Experts of a small language model: 96 GELU neurons an expert, a sigmoid router.
Below are experts of layer 7 (counted from 0) of a mixture-of-experts language model. Rows are named router (the router's row for the expert) and show model dimensions 0-255. Each number is 128 + 24 x the weight over its row's rms, rounded and kept within 0 to 255. Numbers have three digits each.
After each expert's rows: a language model's description of what the expert responds to. This comes from a sample of Wikipedia text that the model never trained on.

# expert 17
router:110158128114134164127171156099150137188157125105137106107114131152119082138118161145157140115105114079117098107126085117137144094134120126114131075166145129136153127136161085146113134131115106087106166164168130132172150148102107140118134135161143141111106116111127109138173132108144134120121157116100157108114098143113145159123093130156111142111104147112097095121133104144151161141128124108124120119104143164098118122148138162101159143087151121108134113094110124109183163136133135136139188098098169071105143122085167137142084162142150134105141173083163104124098133079172109122148145135104151131098133131079127131137171107140108167122124084095136145148139115115127133104162124138123126172135083109113120135123119149131151144155115161159123104113157112156136161114067144
Middle pieces of transliterated or foreign proper names, especially h after k/z and diacritic bytes, e.g. Asamus-h-i, Zhoujiaz-h-uang, Hradišt-ě.

# expert 14
router:084114097122123119126122089097161090123107131122137124125114137152147178146132161117122129149121140114101145124164086136124121115161146141098122106137110097164138159134164089120131166129122118077138138119128135132221128111156128088164130145132108117146115149099107155081091124122158143136160109123151151058102148135116098137081137100085112147129123107122150114130136134163153180137157147139111137141119124125115115113144124129137154090099108112111123070094145180122139121118146084127076201132127147119127138137133179125129132148150153142125105149098138106163145122132167128113161122139151118164092099097128154106139113148149151138114154111130136167156109130149109111130122122138097094119155146128111127138090152170123177148116095127112106125123150074142172103152078129
Sentence-opening prepositions like In, During, After, plus the in/im prefix and the piece right after it, e.g. inmates, initially.

# expert 11
router:086124087113150103109119129123131108148107181127133145149125128142118113161162155123131149095171095109128161092162120158121110108157155131145086104155131132114147133101171125120097164155105098123155173105148085134158170146123133116114097150172166133175103133119103114098113142142107142123139111136095136086104100108128146150104142136138134141059080108129144125101155112160112111167144115132135123109149147116094146128138112117115129088134150070106136094094139142096142148122123100133119161091119130124106111139093193147120169125176128154152150160145117120092114119134147100134098143156139101091106115153109158144146111091110099167113145107121181101141136101135153101152126140163154138128151106101129082124131129127159131173146085129145108111125126109180144117102095108
Word-initial pieces of verbs awaiting endings like -ed, -ing, -es in narrative prose, e.g. ach(ieved), vis(ited), con(nects), includ, retur.

# expert 32
router:137149140126167112130193141164132115159125187109156162144125167122132127173119141122153141145134140059124144108113132139140096118132138164133141116132131090166158122135082119110154160131125088116129150117094127152150108170075111112136152104123122146148104152134133082132136184122161178126143170137116149150162120154133159119098133112150142138071101116084121123091126107099176108122132103133088114090154149126149148125117135124084122147111124124143140116124159161079142142122133121134105143116173180088130162133139150118134150148122143161107130143120076124129091113115201134113131075142107124104091089139121108119133153114099116123134127131100146150119133105128150116134105131096141096152114118132160133129180139131122153130113113150144128062115163104083143137119094131
Word pieces with f, gh or av such as of, off, igh, heav-, neighb-, plus commas inside numbers.

# expert 3
router:107119139121154107101181164112106121136163140081122137112100148129132121162156143121120144131157139077118114095119137150146175113139122146102103126134152114120156122122090075111142165135098081151132153118130120120125127124117106131122125121107121123114137133148161133161138104133112134130176160102134109141127117151166131138110139094139117149114120095080155083083128116137130141104175105124118121129106141167137126118102111153107135141084162103142143130099138133089150154123128088160083174085162149104151136144090141151135165129120120123127107157077163113122132066077179088148174093158161135118096147164117153101152090128084112187118092145138113113134148122126144095107132090113143122149111129117118094143100167145096147177127131139147170092138131116156145106101112135
Accented letters and byte pieces inside French, Portuguese, Spanish and Italian names and words, such as ç in Denominação, ô in Jérôme, é.

# expert 46
router:099141116098135166117152121129129107141096157090134152151111137106136099125125124134163111159148119100126123114157120109100141103128134136101092128144122150142174182121153130111125163102117098149154138144125107092152117168113121122114111109134145162129148119105115130108137144122094151137137121128160139118129081127153150114114178088140135128099115123146153111101116139126119140152132138154112092099150096213129118126129151126111135121133143090140136077113147150148148158121174122135138166079138137100140155170108155115124146153100110076107122165098095086084075126131158121127129083131109127116120145127136150074172109121084129124106110082135158110122159140114173127095120151121154145189151093125152150111126145127080137145142131167157161086085116124173084127153122084
First pieces of common words after an article, mostly with e, g or re, e.g. he-alth, me-thods, Gr, Re, Sch.

# expert 55
router:135115093133156152127112123102151128156147097071100118141095112114126094131124126152168129117126166142127155106142133140153154118139133161091147103125175132147124128136141106126147129102133144136113182108132094131178128160146128117131090145166145178100116117097102101153139150138129132136138153132116124093116125137150177089087126098142134175098096114131148128096102113124168134110169135198136103090136093160091112124110147150133106134125136115141159111156127146162137141138125077178108165114135159098145132112138115123143169108161130111113141164082130083135116111172149092116087121143113166122113125108141150136108102097135113132148086101139106132167084112112168142144114108073125155158135120078149125131165142171089139145072124118137134111118103119163104102142119099
Pieces with o (mem-o-ir, tw-o, Co, York) plus commas, of, and, the in place names and institution titles.

# expert 9
router:127132136144157107180161117081138111189140186123074117119116110151131167157126141133130161115126117100119118122124111124087088131124169162148118128125152090155117112094162061161116156129123073116135149118138141134124139102141128127147109114143124123140116144121105109120135100099119119110135149171115121118106089148107168082112166159123115151091090116124157087116164097128144122119124107137176113126162113133127117166116185148124157152124151149126144128104135135118100150137113128150133131125141131138103117111094146100149122138169103142131189167131078101118125121162140102188118108120129137155124121102140138147124133102109096141170124100112123088140158076192110140151158145092119141148178097108156137144125173098067159152128118129127104129116124107137118132114121153
Word-final or mid-word pieces like tion, ity, own, ment, est completing longer words before punctuation, such as breakdown, revolutionaries, Destiny.

# expert 53
router:143146127130176146105153145100087107139091162077152157137139151107133099135120125109177151126131154098113100131161079166070164130126161158131116099166149106159140138133155109178099114124099121132141175096117130183162157138110146104104129130145134115118112175134125130136167147115136165122169108153129139094119069102120135105116172083139120151097159124135133131093127125135145114118127140153123116104109141152111139134134152124101131137122115100152127062073161163127139108124161148152090120094135124098151133142141137162168139105152108121117149141109134098113092120151163064162114098143135123119139107110117195127142119080118132139147112092121138132116129094104126083140134126134133180133125106105162105149137165109146139129108107108125154122143119103125135125153075137
Openings of function words and clause starters, mainly wh- before what/whether, plus The, However, about, them, there, after verbs or commas.

# expert 45
router:104118100116122141134132117104113108156112159115133164124131062105151162143152136120180102131090148071094174100103160128140122088139131176120089110156145105154172131130130104105120132149116103128119131128161176117149148111107138124105144132165176099126149092131136088150129094127083132109126167094118154097125152076106142133109194134129079164121139152151141131129155101112121143157129075133139131101108137146108139109104144147119140172073128144141117124117124138127147146119195097100106139145118144099147164135104135108125109121150140127154186121135125117151131098111134097124133128115131099118122130138144130118160109090137144157108152110145130121162105107121133163140115135092143137163162071117155113115164144145089164114111110127144134071098117086143147079112137133
Word-final pieces ending a noun, especially plurals, before of, and, or table bars, such as -ations, -ers, veins, places, species.

# expert 63
router:115154137100163133130145162118151062189129163109102147126122109184142156149148127130126150144142142142123127157138084127150167155088109149119093091140129082169083128138129145131112090142105098118169137079124106183131121107154146103141095139140141107130124107140109114091097139150122135094132125132130118099077135114112082112107137124140105168082122091111132115141129130143180130154128124158130143133144169120136120102105139139171163164145119098124138151132149147140158152143096093144138125102110137091108146134091137130106126115123120105127181136131112125128102126162151119175147134162110101123111117139166162125129113148103116140194131101159108101128132108142102155122128176097116118174165117154117092153132150167077111143054112146129121102106111111110141119124117129
Pieces ending in d like and, ard, end, ound, ond, ord inside words, such as regarding, Secondary, Amendment, clouds, Award.

# expert 36
router:110183137103123131128127144102139118163156155087142156121122107127131122138143109132116101098150132051091138117139127119118141133107151158096078129155104119148135125136137077167122193124116114147173156117127113165162145126125129158150135130155152139113120116092146109149133166108127103122105091126141127076108119126123115126131132118130110144097097160146164145125144113169122154167150054163147104082134074151133149135133126120104169144120120147157101135129145139109090100079155123130104173099113158141156123090100142151133169134121152140124095135112116147098110123096163111105141129150110111147118146167117135137141137137093094115159102115102116119099098110131124165151140142136170158148158093130141127138131162143113157128116090199108171085125142119116168134154086143
Empty cells, numbers, years and party names inside wiki tables, especially election results with votes and Total rows.

# expert 13
router:102185126109127128130162197113102126130115120096094141133138094135150119148120124136145123119147183074119170123117153108091137131138146130105073116125116071181094136089092091145162150106155121130132141142098126146119128132113158131152110160103131135108129114141113126148096128099128142112155109159151125127062143106125142127102153085136128164133113113137141096122163138124149153134182109151105112145127183144131134100121145133113188087147125109128115108145129164120122120137136124121072121128122124153144167133122126148129171135117132157134147140136161138106116129100133097129159104168121134091095115143115140152141136147128124176172112102117135077106125111154139108127110111125133118157134096137199116125129188148084140148122111129114087077123132084148164116116074106
Month names, day and year numbers, counts and table figures in dates, scores and statistics, as 10 August, 2001, days, million.

# expert 38
router:126183079104143145119170094125113112161129170089132140171075073169117131128118113148157148083114140103139105111165103120119126150160126185129064090159136113103115173128151137147142119094103067098135147089127105121128139136124099087106125147142176123118122109086138163088114132131107142118117153134112151126133150122129134107136165086184123147143119115155154099134168156141150137150166119140103129109140124107148110122131149131091096129116121124148139099100122147099113157083140150110082127141156186124137135138117155096175104142145136121122116145126153103143141111125176131131140117130144140096109138141135139113140121118076143145135115105110117124131164097091168177145131072085160141154162098121136141130113151160093114119127120135180135120117122116115123131123108109
Table cell separators at row starts and single digits in numbers, coordinates and vote counts in Wikipedia tables.

# expert 41
router:133124116103186139137127106115090091121126160112098155156112091171162156157114141088152143154160153116125102131113088148101110136137113158148118119135119155132172112098179106122145148077092099121130133131110116146141184131136139115116117122137158129150140112121134117145131121127115144088150144141085111098133085114102134102141125086115125122074115093116195110091140120143132105178151089133163086125125137107127136173135106147145161121103152092118128121105139132120124132105209111146108158121138136124108099106129143134140126118209095158136184131124098111122148105156154142179168081171166144125129135106138123150143146134119112151133148162122119123131134122146150121136128144117134141132114108111163121121103149138122117153116114133166118083132124080132093076085107129
Word-final or medial s-containing pieces such as -s, -es, -ers, -is, -ies, usually plurals before punctuation, e.g. Smurf-s, Telev-is-ion, Eccl-es-iastically.

# expert 61
router:129114124130139097160145145104152138121111162111125123146123097133112147149151173139147137151120103101117157076159091141140128097136113125119129093152123098140134100123107099129132185098131088144136159102139136156147146146160132147142133117124103109131126115085141126128085180132108101085141175134110151135111099106152128142129165134134131123086154112117162098096132073121156177141117120146122143107132147127118111129098147137130146124170180123157125141110174096131136110094152091136102178121142124151142118117116135158143110126171117126110136122135100107108131155119136074152147112164125138130104129138085132090128103113124133149153120126128120102107162138122123182127175051075143143146134113134171095132134130152105122141086065138146138105157160126089132061167075145
Mid-word pieces ending in c or p, such as ec, rec, elec, direc, spec, cap, in for-ec-ast, cong-res-sional, offic-ers.

# expert 22
router:096129123093169122151130166123173152189149129104086133111141098111138154160126182142124126114107191125100199141129129175132152124145138139124108092127174091128170130137158108114139123095125118067164160145152150156165145134138107111101171137159154149151132086110134085133156090113095118094150159112101133149121119133136115148099119121149086116126108143138114115107170119162127144160146067151115096096121141140118148090121116137098136174127143131141137130084147153140143120113120118085123161122112162159174141132115120135136105122103157140137172146105127094101135097088138092107122101130087100151100118122117160135104112112148157144129119109120119098114122122145148154135129122104123104169155125092148120089151119161092159109145119152149149116139126096138139100135095113
Final pieces of country, nationality, state and personal names, e.g. Russi-an, Norweg-ian, Swed-en, Kans-as, U.S., William.

# expert 30
router:112152095088154078168205104129118100160096153119133156139098153159139121159167145143136111104097151088097113176127101157155129114124142108146111105161144136129115168116175129126139131109119121114170139114113111152131144142124143123135139126119146119118104123123098101129073164147109132123140139144140150102096120145155109174138143074112129114084112141169146110105150131157112150131129130141140135132134093147098111100127154114085137140139146092111138072123103106123125135105195122139122150091109139099132104136104162148163155158124106171153134157136126087164125149141121140136124114161148129133117088093076140139121123102079099132152118128133089114130132131119115139159133118104178139172116088118171137133144139141111125128141117196137135088108160121122166070157134101
Word-initial Latinate prefix pieces inside lowercase words, such as pro, sub, sup, comp, comm, and psy in psychology.

# expert 43
router:166144134095171108131153129140126114156104140102117175149087124159122126195178178088164124102130098114105112112135158124141123123116137125133097101126154144162149138122126082118138130148144068114159150104140130134152134110102130092170145110167138092119114116115116107102167153121151136137153133125091161099135133110129172157160113135134129145064106082105160128052170087132177133117170140142130103104109146120143155141114156119098163133127158125113101123111156155143119133143158105107096125120170163116138122098132144092167127123166116164154124169146111123113123098095143132153140118148115166124098143084112110140137163126134136139151103109095108148152120117140109114104137071118141123135146105146125096146135162138102138143113156105147110073122104104112141102107115105
Raw UTF-8 byte pieces of Korean, Chinese or Cyrillic text, plus stray endings like om, os, s, closing parentheses, digits.

# expert 58
router:129177106130147093118144158128130139155124126104145183101136132157132103140120123118092118141159167109136126097143100123142179095077119115165126105151130093162087163138137118131120105104115148088119163110123108158147150158094170088121082136153144161122174124117099085111169123131131126128165157159123146150077105107124142104124146071127114164082126173147139128118114124145169133146125137183132122086111132164170120071116125139133115124125158114124153114081141155116141121131143128115136121089150178169111118132128131115161115156153157113119149113096119125133083102120163110130149104138080078141118129125097171125119134141096123155140128106148139117154138148120121105116101100138116163159106088147152130115149127158106131160140108146140150102124106107190101113097128153
Word-opening pieces with r or n, mostly after "the", e.g. ar-rival, ar-ticle, ran-king, An-chor, Mar.

# expert 40
router:113153135095144121160151098128114123165104168129133117134153121124099115155154125111136131150174171096107100119164118114115121087117083129092128117143143068160097135123156118102136159107116098126154161133173109169118127151130132112163107146142181114107166134093136124103140147131137097126138132111138161096136101140122145130099150143148148161091079096107115065109128157149138168142134088150139112071132094111127119142145105107089148138144134088119106140123149159143116129102149131141113151144115140151146073148098145149137147165110140135134131134126131134109146128160131120167154105170157121134110122122089139106144164131065087138123151129122118061151154127125139131151156104102123141126149072114151110109153185120089124172084110129132156122090155122117141092118089156
Year prefixes 199, 200, 201 before the last digit, and word-opening pieces after "the", e.g. Coun-try, popul-ation, comp-any.

# expert 33
router:140189141097125129140161113123105153140135116088097157154082107106125092116127128109136146133158143131091095118166126131129130127130142120119113108136109117167136149155161127152132130106111114124154189122140102116134170119097144136146150114178131134131102169137116114143113153119120119127142133125080150085117128101169127106105179126105076104154137108118156106083136096184144156144115135125172093118142137122113170130101134121101114122115099144131151141092171120106164159142157139134153184110148110119125105139133139137178144138118143155103172148129132109136120084157142105131118128141084139145097159151103181099140120095120092114144082134122131125136115132139164162099131130131128125152142125110132128109123173140109116158092084194173147085137156071130164089109098137
Articles, possessives and subject pronouns opening a noun phrase, such as the, a, his, their, this, she, plus opening quotes.

# expert 16
router:125140110150119137075176139118106129168126175076107127185082091167113121126133108112119148119105150103142116135154120160095140137143135151127093130151168095143122145099139100127148180141115079153110147128150128172140111128118136128113135128122129143099135160094091110105132117123133167104107124108108175119138105109125158079133134088170097171129092144152129142109156126177149142132192107132114133119172141138123104142140119165094128112146099094149106095084132135120101143077156134118108132103147165109161116136123156119163149145149127142110114118132136107116137120132197090108139100141125114140118094112162156132151112142099125136140095120141143117121121114167152135114132078094154132160154084129158144088137112147109152161115096179165138121106088128105096124108138155
Digits and pipe separators in tables, statistics lists and coordinates, e.g. "Interceptions: 2", "| 5 |", "(age 54)".

# expert 25
router:126135137103120138128142140125116124186110102121116111106123139121172129171155162137163172124134144159112151068125128141107125123122152107097097091162197107136108108121193101160155129116137104087163185112154143110153187130091081100131115147127099122113125130087115144117110089122095114099110124153124117131138112130152132130093160100126115132121104104110146097107153106112148134118144075178146091141133108158110188104114147169138143192119109140148118137089172113125139132110130118110100138131102155064143110111131113135138152128153161103143144108124141094121145134140148149093139124117112133113112134111121114128104141087122131152143143102136092093115133116166151126157121107104128159185171115131132077111137142165105179145126139158158134103127120106112136130115114140
Word-final suffix pieces that finish a word, such as -al, -ial, -ic, -ing, -tion, -sion, in politic-al, soc-ial, electr-ic.

# expert 27
router:137122140119150127128133112081140115139129201096112122128119138170143132102175164115169128124097155092078144104126090124148129135108150169153122080163136102174120162123110079137149115184115121106134148092118143116165124143132107072166125119151158093113148126142129112134131140107120122102121142101113108068117107126133122149144178136134094142081109074159150110104145129115135127120135128119151143132111166122138092135071109174129178156128108147139114095113156135116153137128155113149081159132167133087142120109105128170153147132123160106144141126113121101140080119106142113151171132148114101103096151108141122098131122126126131141163103129155140103168137134163152099140140085139103146160155100120153113121116141165099116139105088114148137152097101092163154100131110116
Suffix pieces like ian, id, ism, ist, ture, ae inside Latinate or taxonomic words, such as Amphibians, Titanosauridae, metabolism.

# expert 49
router:104176126108117167090143132107138128119125166083141127089129120154107145147105123129118140162140151105109103116177121148085140145104131143122119101144147118136144124157161103130154147110083109165113146132164132179158110147095132097112109141130158084175115131158124131149125137151133109121127136135131111039144132102143120153161169126135149119071074106112132129118119150171143140128151134165136116128167137143185115148136105125123138112106117131102138102142137146095140125125115115130144193153122148122088096122121181094130129101132101123148134130086129077096087121129153083143126114137145141123091117127142120158125110094082156118137201134125129100120129121142160130110140124124090151164154119149160106108151128127075145145118112128122177070149112104142096104130114151
Mid-word pieces with i or en, such as i, ti, enti, ig, en, in op-i-um, re-ti-rement, lic-en-se, Ed-in-burgh.

# expert 47
router:120146138117135133144163116108126055135082105060131149109090105136095089153120128124174165162083154133101112088116107173105158114151177171144138089154139089153161145104100124133108148131134084121136167128162127143143116145098149120128113126160149161135137106147102106135155159100145139104140134121133154083120141137138123118118127139125139153108076148115100121111150126123166152137158079137122156102117129180100119136128126147129122124124132157139159081122125165138113112135126127164130176109106148141101122120112123170163122109141131125095122156093152092112105096142150094113159137139128111118115138090138156139085129129135170168119105107114119138132105121109149146142179139105109143139111133147126100153158123180087132168109094187114129157135184096147125121130123094
Prepositions and linking words following a verb or noun, mostly in, of, and, with, by, from, as in located in, situated in.

# expert 6
router:158156153118151094090168135097092092114126154108113165120116093135110146133193104129151108101169130099117104157131154154128150113120152140119083092176123126170112154109128122150140148104116074118152142098100137160121164168096134135151132113135144146132136097149133111125117104136110135119144155142117160084136119130145122134102136072122072138114104153155145091125153100137132145133137129182087080120138134167136144110140167149117141098130118121144119083129120132144156147140165144140088146087102147104127144130099131128122160168145136145131116177156147119111093131105148127102128103121110100136105129140072119138171146136093098150123110104106144126142158104125116172137150077140125130166136133102152115137097206175116107150102092125159165099113117113099125144128131106
Word-initial pieces starting with l or consonant+l clusters (l, Cl, Bl, Gl, fl), as in lens, lungs, least; also table pipes.

# expert 56
router:091167114137166152134139149102119055150091148090128138146137110156123097131181131103158125110158151114105140074136121124135119120093138152101120101179157117181131091116117128164119134125118074104134168114133131152146143142061119136134107143129155147165141100108145131136101138097112135139120140150095131132106102115122136117083129118136115122108127159144140062110153116129122091146122137115164097151122119174103150164118155140135142114125161153128122135101148146153133196126134111129098127121108135116121092130083149127119116155161123102147156211117125114105072150167123107115145140123107100110127091145134136115175136110086120149086123142107156135124125127143132136119114129121121137137193089120142134143162132120074181139133130183143106124121154115112157126136134128
Word pieces containing k or w such as k, kn, ick, ook, w, e.g. muskets, likely, Park, north-west.

# expert 62
router:124158117076161116133145164126148094123116153114117146151171111094128102147126109132121110141158146122134139150164110108120155130115099196127101100138118092140119121121136101114096133130115101131140192148140159136141158114094160112120115111165178123080146127139093117121126119126072159105144112165136114127124075136127155089115111095148126157106100131106119147119147143152166137134159147144132130107124107129168163151120156152124145183136109111153149081131149152084131140108146090151125161093159126100146107154105148121131119174108148079119153139122145101126104111124151141167125126125115098152140113122139129131116134129070095166110091110078134139115158122136171168114146125118123084191165139107144119125123177148091139180112122142159160121080106125093151128130127129
Pieces beginning or containing st or t, often word-initial like St, story, stated, Standings, and names like West, London.

# expert 10
router:163149108124125142126165120125103143157122100069118147168128100123131072113128130092151148159177138126120150133143099174110138152117138149111112086146122094166142112167125095179117115105080142146140138144131093131108145105123104133103146103174131121123107172115112120141112126111120173103128105136114150118115148099155143089107174071095105126140089135129115094102129104178131170133114159144136141159125127151129137174140110169097126121128112135121135115084146092110149130158136096139119135103144152087125122123130135126148151163142148119113131158078125083110160118143167124141113115132120113137151132102093152141148145116103130120120112112119141105122126120156156111127114140150084107164140140108138127144098184143101116129127098202142149073155164077104133058131113124
Articles, quantifiers and adverbs before a noun phrase (the, a, most, only, two, several), plus -ly endings as in short-ly.

# expert 26
router:063138109123127112148196157115129107170128152115083168133131116107094086128128135097158169164139126112097117115155113122106174122120151161145119091102118085150130105121148104137119120153145101130128158116159111114128135146104136162156139141140154155127150147089131083131150112096102119102160162120130175120124081116152147156117134144146099116084108093090131128136124085158156158125175142116106103099120137109120176165121163111147169117167162116126144108100134154104122132163167117114098140107141142099160123132069143100171105172144144115121132152121126121118096130090148124126179105111120141110077125112112162151127129130124094157139099123090121123148135096130131096128145121131140129154165090113127123149148139139091137149139139198140149133128125088140128143118082139
Pieces inside personal and place names, often South Asian or exotic, e.g. Maryville, Kar, Kh, Harris, Puckapunyal.

# expert 51
router:160133124113133144159145114110110124128126111069084128133119111144200126132146136112136166137125156122143151139143106123138158128146114129126063110187134090174136137106129123110138108128100110135154135119106161159194145112094154108124118121124145150132137106128114115129101136127185157121134163115115140115142156089158104150089151109107150173121141051088111127105143100129137178144146084182176123103137150199125127113165164136125157158115138099162120117098124135091127150104112094131114145107120138090103131121102121160142122158101170116148152159107122098138131078136139141161123128140155138098113144157108128163092142061118131128124126139118116130130132106137132117151096138113125145116176139143126115165134136137107134140111106137107113071146145101123101123114129168
Past-tense and participle endings and infinitive to, such as consisted, -ated, -ing, came to, as well as completed nouns before clauses.

# expert 2
router:124149133083189113151139109129090143183118144109076141098143108173124102124137163153126141141096188081109130118120153131149179087126133149139127094142137137146117151135103119109145153082087095131148139130120140152146129116135116146106114091168138105148126135141103123114176129085159115112159117119136126124122097126090129138150143096124138154097138130118158103140148115142122160185109138154121147134166172141134148150109122167124131093155112104140144085094120158101116136087125108146125164143132138111091095134117173106157118150150144138107179156078078116125101138148161111143157128132114126139102135147165116104120097141125128116144083122144127075112118159147126116105088092138104128167134143145167090101139172165109101125143087156112150127108102103152116108112108150
Word-internal pieces like on, er, en, in, re, con inside longer words and names, e.g. Pannonia, entirely, Challenge.

# expert 52
router:104187095145117088099168146118132110156131104100150167137092103095109112122160142119110188175110165124128144092132106145114146112173132159131122112169137119143141159087143092102117167099113090110154182085106137133136121119118154115141154114158134147126122134138117101124107142122116139126133134120105141134125140088137138104132106175139130156132105129107129118094107127125142129148170078120111122123114145132087136129096161154139125110089109141124172112076118143132112128111168152144102112095150178119163146132115174131127171145138132097104129145084127087138118122167133128143141103163134105144111139147148100105106159161118096150151179127119121146170111087128123134107136125117102174198120137145184116111132150138092122172111154117085128120106093104124152107112121091
Opening parentheses after names, prepositions of, in, on and auxiliaries had, has, was, e.g. "Montreal Expos (2000", "one of these".

# expert 57
router:142158147125120070123148154146150094106154139113105156108080117090110131165104132147116138139110150072105113138116121135111172110144139129169078152114127115151134150114121102113156142111140089085130146122113132153121147134104149136105133148137111139129130157108115120104141122176111167107146138144148153101105089111146152116119126124139116161088130143103129102114184121112146130130168125137136125102183132113111154120116145151101155096113136127149115123130105129108123107120108090150097188117141159121120154083101128100157112175130185135144128169141154100088138141146186117132144096107150088116090106120103185179120115139092116137130140124087134135141109098124142115138126100132159128161145141111133080160151163163117126175148089167115155074097159116120169136149100141
Short pieces after a capital letter, especially at, as in Fatma, Category, data, plus country codes and abbreviations in sports tables.

# expert 29
router:124166155104124129128145126107162134133141187103082143124101096175104121161154161119122150106094157076128133104160119131118131106171106141132079144129149096158127120101100082110103129083119084130120128131147127110131116112126155165149123138121172146120135163113133120137160166120119162105114130116106171105129155093128103106153127086159074141089110110123142075115148099138118173115164087128112078140140134109113130161093120139114154125158101137113123145076163138119174105117115111134105148111142162120147131084130152149122160149139187150160116136116125124095114154138142119104117116114105125123099114096151145118160139121116107132160065127133137118162149120154136123096123111101147126158162111124153095108124165137126152158080111165162108095115103089125107141112104160
Digit tokens and cell pipes inside statistics and results tables, e.g. goals, appearances, scores like 24 |, 38, 100.

# expert 4
router:137136134095173109132131119074121087142131081117127121151099100148106099149129098083138129171147126141131138127175139124165145128134115152135129117210149117107169101118129127124158145128083087128119178107136140144140133159102124122140138149176143141145118129105104115127174169148147134150161149155125105125095133093150146125095164129138105127106117099075152148116126089142154118156149095156099118121123119121091093113110147115105142152130122115106151081130109152124171157141115119100111163135083119136129123114106146139135147155160136098120137115116131063137100102148181095146122123162150114131075129100110166140149126122107119129116149098144112085132165147119138152136157118075110093127150140117109151148160146138122100146117088160163127108111155089176102070141119135
Commas, and, who, which, that, but, also and subject pronouns starting a new clause, e.g. ", who signed", "She has".

# expert 18
router:117125135141144135150170129115151159137089132119110119092155086084127123151114162146118150128148145138110156104101107123099130084154137148126107163176153105165114121097154103138113114111130114103145138137153146147184160101082131154146160115153170155177130154110131115154147119137104134156138122132130142094139148142097127127114180069097086087118123116104100109146131096127127146130143124118115117157118123161094142078080145127116153139102105128139130138079145122096105151132144139118114166124087168096126128147120132157159134121096181125112137135104134099147115140139137088140116105086131133110134106147117152110126149129124171137141082102141129139147161117156141149130153144116136149152148076146175137135115138168074162127091110147161103088109146088129118126092066180
Final digits of years after 201/199, plus object pronouns and determiners like them, such, these, known, ending a phrase.

# expert 8
router:071116115127130134119154144098093095165133193096112141107109101133121126131127129155160101134111132126127128105126109130121163139123135099124134149150152104135119156104163113140153150082094108120121125117098122136144100094138095098176103110161139133137136133103112147130143119103143154123147128138130150084088076077150140123150172114114110133095152108143144144079163123115156122124143117175127108117135097169114111110095123138114151112117113107104129133123130100098114136109174133105111149071163182111127141141153126132134166146114112121141109169129121090122117100115161119184131174152165099147140152124147155153114160125120117143135124112161118133161148081129137167186135097096073138168161118131190127151124115128126173133121093115159171124127080106141124104112115080
Word-internal pieces with e, l or t such as e, al, le, ol, te, tic, e.g. video, telethon, utensils, nuclear.

# expert 37
router:112146108086141135147166144116131122145150128129077140132141106130090161171140120129104154135154177098131157146111124157111162134159123105134077088152133079146119131145163111109119147125131150147121131112117134127132172129079102084113142176175153159145129102089111099141101129158097103092141124153104130156111107150134123095124160112121114136125134085104137114117108125139141186138137099177146141128127096136106110138151149097121137150099110133135088118108115144157134123118136124109115175097080148126160120120149129090170138139118170145139155141134128115117116113133152134112149121128121128125099159126102130111096159099087133148132150145133145130127085105171146111121150178103115104185167120124170108126147192126086118136098115140154137061099173101092085132092130137
Word endings and words like first, second, north, east, -ern, -est, -ext closing a word before of, in, and.

# expert 50
router:139141116082154145132145111088102098128141173078140166162112072145095098136143122138147112131093167096136167142159106189125143119146115168140131088159138139124149170119126104117120139097124091132115137115150101121102116134110132093140146144137126154168109100093095125130136116113136135110136132146114150083117123136100108127133107126190094125159117139129128102124157098158159152129142081167131104137119104150154160094145107083117118118081105130135154131131133123091127108112154105097093154134141180141166119148111137103161139143153129111142124145114134126153132102161173100127155153160128089097122118170122136099142139101088118103165100063100140144125129120151133147136149103152156134176155081141154134150130153162111126137152112169123127140101105077154109082133107113
Table pipes between numeric cells, percent signs, semicolons, and verbs after percentages in census text, e.g. were vacant, had children.

# expert 44
router:138151152109123137095155110107162094144101112086125153142084105085106108147116157136134152117143134124106126107143063206132161159109128131099102095158172136151136125122130136128107107097095133108133132115137130148143160134093098100144146130137106114121125154126148110134112160131108121122174125134106156144071136134123153123134130063180126146125106109129147125103148099131138150149119054176143116104130170119087095091142180157103137127120184101126128114109129136144127120135147150120131169153131118094109135130124142135170123149155180122117131116094128121143154119141166105140142119166142093119070124130140153134137139121108137116149141093132093131151107098159151131135125065151111143141124105152136150152112135106108112158158084178108147110114113114159124109153081088
Heading markers == and === after blank lines, paragraph-opening tokens, and prepositions like from, between, during.

# expert 24
router:123173159083142138153187105121140134122122108106100106153140078131124084138161102116173139143143178076066136136110090131131110139153132117113073135181111128139091186107138125153104173137120112157109146153119125143126140130079141099118145139124129169129111118146087128156146121137122166102133175146105122149082130093147130137116127117123113147113109129101164100112147129150139099143142120152129125097163085169148144145121109145097149109113127126167107147105167107098106110113149106150107169140151132147117120117150125162147144123138168127128134136086142086150135101128176101131142129135125124120079090129133124120095116133099156127132105097158121117128136055144123130122137105153122152134179103127144119120129159163070146154120091118136125060117152133129136156116142126
Infobox list fields and their colons, coordinates and units (°, ″, km, ft), such as Canton:, Editor:, Elevation:, Born.

# expert 19
router:091104138153110089126158176126153155158138160108123188094105091099136118120110109124125184154182152089100160135163052142119117125133143126125093128127129153121123178104132111133160122128112099126117157120153105148149125086121152118097079104123133108118141111132117092088125132135148124110130125132154159110155117109129124133104180116135121156098129139131106100114137122162158128110138160144136119088181153158091152118097138139117139102127135109122141105119141174100149133146128133150145155124122149094119168118118145173180141125170193127133091166103092098123090142116166092126137115137148099094112130145091155133135092117127110144115159116119087085140117118117130086129146088137138133160142095161130132147134149157113150116096098161160122133131148119144136139079086119
Mid-word pieces built on u, ur, ul, un, ir, as in feat-ur-ed, revol-u-tion, spec-ul-ated, un(controlled), Arm(y).

# expert 0
router:126162121100157142114156144086146139152136126124073118106113081203127159150121115139168138115161177129123140106161131084121144131170098174134122090173142138131140153143160095113131150124116098124133122115151114163142195160117125120145155114133121154094087105131107128111112118117117132144160180122117155107133114136173157132092164090160128123097095136115125140157134133123143110136130123139100137097128120149089153149149130127126145127123175115112152082122159136129134130112132107118127136112110158089138149099113144117104143161141178138112123152060123102128097099137160077196125126140121087155088118117125126095098086093150102119143121137091094116158131123157150174154151103117100113129159068134139112091155134128098114147120127137107128088145120123122129129118109112
Line breaks and list-item dashes that open bulleted or table rows, plus sentence-ending punctuation like ". ", "); " before new items.

# expert 48
router:102120132116136104188130136137135075159155141109098140168153140132111161128122148087131139117146094115124128110155128127148126108158115128136116116153153100121162172133147073116124141097121125102106184127149093163112089138152134105191142133134130133108126160117123101115169101113090152113134136144142141124091124148170110166118158084122140156078155104115124110111129109119177157123122090118136136108149143148131183122120129110119154120100117100144110094097141138128130116144131144127089158100138165112171140131068146079137108164113110117155135160120132097122107111121156135163175127128129136132097111140077135142196127131125110114128082113118097144133114076120137110110126081159109138152154106154164118127155135125105142147146090124127172064153140110154121100121094150
Mid-word syllables of foreign place and proper names, such as th in Scythia, ph in Typhoon, ze in Czech, al.